{"hidden_size": 192, "n_experts": 96, "d_expert": 160, "d_shared_expert": 0, "moe_layers": [0, 2, 4, 6, 8], "router_score": "softmax", "init_std_router": 0.0176, "vocab_size": 6703, "norm": "rmsnorm", "norm_eps": 1e-06, "learning_rate": 0.00229, "train_tokens": 789400000, "dataset": "wikipedia_en"}
Below are experts of layer 6 (counted from 0) of a mixture-of-experts language model. Rows are named router (the router's row for the expert), gate (a neuron's input weights, with its number), up (a neuron's input weights, with its number) and show model dimensions 32-63. Each number is 128 + 32 x the weight over its row's rms, rounded and kept within 0 to 255.
After each expert's rows: "mostly gets" lists some tokens that are sent to it at least half of the time; "comes after" lists some tokens at least twice as common just before its tokens as in all text. This comes from a sample of Wikipedia text that the model never trained on. Tokens count by the router's weight.

# expert 65
router [ 93  90  77 120 168 103 160 106 124 137  97 114 144  64 107 130 124 142 123 216 131  69 147 138 151  83 154 157 140  92 148 141]
gate5 [141 151 139 103 149 132 116 129 181 179 108 102 150 123 119 164  90 141 194  88 156 155  92 135 145 124 137 163 106 115 174 109]
up5 [117 118  97 122 123 168 139 168 145 172 133 117 129  84 152  73 128 134 123 119 145 151 174 131  93  93 134 124 153 110  96  84]
mostly gets: "):", ":", " :", "\":", ".:"
comes after: " ", " Type", "–", " Total", " (", " Released"

# expert 18
router [108 106 171 140 183 157  99 148  92  88 171 144  71 142 181 133 124 151 207 174  96 109 148 171 129  54 145 153 107 105 112 145]
gate5 [ 95 125 117  97 156 184 182 113 113 165 147 159 116 114 146 143 142  69  92  71 118 121  92 154 155 109 122 126 133 185 121 186]
up5 [111 108 107 103 144 155 181 140 115 108 149 187 108 208 141 181 146 119  86 101 143 125  84 139 152 121 123 140 156 168 143 229]
mostly gets: "о", " −", " FC"
comes after: "0", "1", "3", "2", "4", "5"

# expert 95
router [143  87  80 145 201 157 115 141 134 129  89 108 118  86 127  86 170 141 106 185  91 158 174 118 135  82 100  93  66  99  56 108]
gate5 [120 115 108 124 111  90 172 136  99 153 142 208 171 171 163  97 112  66 145 113 138 119 129  97 149 147 129 126 219 127 117 100]
up5 [ 65 154 148  85 161 149 111 135 179 170 142  70 133 113 132 133 128 208 147 129 161 115 106 165 173 155 172 155 116 147 159 123]
mostly gets: " and", " or", " but", " &", " even", "ibly"
comes after: ",", "s", " well", "es", "ing", "ers"

# expert 92
router [185  78 109 140 143 150 127 135  64 114 169 186 166 100 196  96 134 124 172  82 123 117 127 165 179 139 205 179 104 159 151 124]
gate0 [180 155 142  64 138 131 136  81  83 134 115 144 153 130 117  94 122 171  97  95 110 118  86 148 119 113  92 108 152 125 151 167]
up0 [121 103  90 146  89 125 157 111 169 139 137 101 118 112 154 140 156  91 130 187 162 220 134 162 133 166 149  85 168 114 110 148]
mostly gets: "″N", " Coordinates", "″E", "°W", "DST", " Website"
comes after: "-", " •", "″N", " It", " Time", " /"

# expert 8
router [151 173  91 103 202  71 136  86 121  70 109 177 133  97 124 137 128 111  97 190 103 102 142 171 126 150 142  96 107  62 155 100]
gate5 [107 127 137 124 135  92 126 137  91 198 145 126  52 162  94 127 143 153 127 109 119 120 137 139 141 130  97 140 113  74 136 176]
up5 [ 68  86 111 115 141  84  63 128  83 180 127 164 122 167 116  97 116 181 104 145 150  58 114  72 116 116 107  90 152  91 125 143]
mostly gets: " Its", " its", " a"
comes after: " of", " on", ".", " at", " with", " in"

# expert 37
router [112  93 137 120 107  93 159 110  95 101 161 134 167 128  87 141 186 203  57  95  90 161 110 140 136 192  75 159 154  90 172 147]
gate0 [186 134 100 176  63 126 146  85 176 139 123 182  92 128 123 108 102  89  95 110 130 162 116 111 134 166 146 101 144 163  97 190]
up0 [110 102 128 119 159  76 181 140 131 120 128 199  73 123  96 174 171 161 141 119 136  81 140  89 101 139 164 129 130 143  88 105]
mostly gets: " British", " American", "American", " Russian", " French", " African"
comes after: "\n", " the", "),", " =\n\n", " an", " a"

# expert 44
router [102 105 138  60 198 135  90  87  81 103 140 105 104 111  60 146 131 105 154 120 109 157 111 122 154 123 124  85 111 146 100 151]
gate5 [106 112 212 145 122 165 132 182 132 130 132 122 158 191  85  91 107 137 164 136 139 187  93 146 127 159 162  84 116 104 175 150]
up5 [131 182 115 145 132  59 184 145 156 181 161 110 124 160 147  96 147  85 117  98 134 186 130 124 137 143 146  79 160 108 115 141]
mostly gets: "|", "=", "-"
comes after: "\n", " |\n", ")\n", ".\n", "\"\n", ";\n"

# expert 32
router [122 117 119 100 154 195  93 188 154 154  89 127 127 173 155  78 143 170 124 138 102 166 138 175 149 128 189 154 153 125  90 106]
gate0 [123 159 154 170 114 127 126 146 122 155 125 142 113 108  91  84 105 123 121  80  96  91 107 166 132 103 132  97 115 135 131  92]
up0 [116 129 123 126 214 134 145 155 124 155 139 169 156 102 169  91 107 134 154 135 117 147 164 142 149  64 136 121  65 158 140 113]
mostly gets: "Personal", " Votes", " Candidate", "Career", "History", " Turnout"
comes after: "|", "==", " |", " Pos", " Team", " W"

# expert 0
router [ 94 134 124  85 183 149 124 108 134 121 119 111  66 105 101 159 144 119 163 194 116 108 137 174  86 114  83 137 134 198 126 141]
gate5 [183 158 102 182 112 153 120 153 103 112 127 167 153 164 162 118 114 135 131  67 125 130 137 101 138 117 127 110 150 131 177 107]
up5 [ 92 113 152 119 110  75 195  96 109 135 148 111 142 127 137 108 144 112 159 145 153 136 125 167  61 133 160 124  80 129  88 133]
mostly gets: "',", " :", " GBR", " GER", " USA", " BRA"
comes after: "\n", "3", "4", "2", " by", "5"

# expert 43
router [177 127 183 161 115 140  51 128  32 127 213 151 204 129 148  68 124  76 174  99 145 168  69 174 174  98 213 201 104 121 173  63]
gate0 [141 138 135 103 114 122 115 124 135 118 118 148  97 127 155 145 122 126 101  85 108 142 135 157 117 124 128 189  84 175 114 125]
up0 [114 107 135 128  84 115  95 121 101  85  75 145 118 107 147 127 140 132  92 124 164 149  91 108 132  96 125 139 114  89 107 164]
mostly gets: " Phylum", " Genus", " Synonyms", " Clade", " Died", " Species"
comes after: "-", "\n", ":", " •", " Class", "\n\n"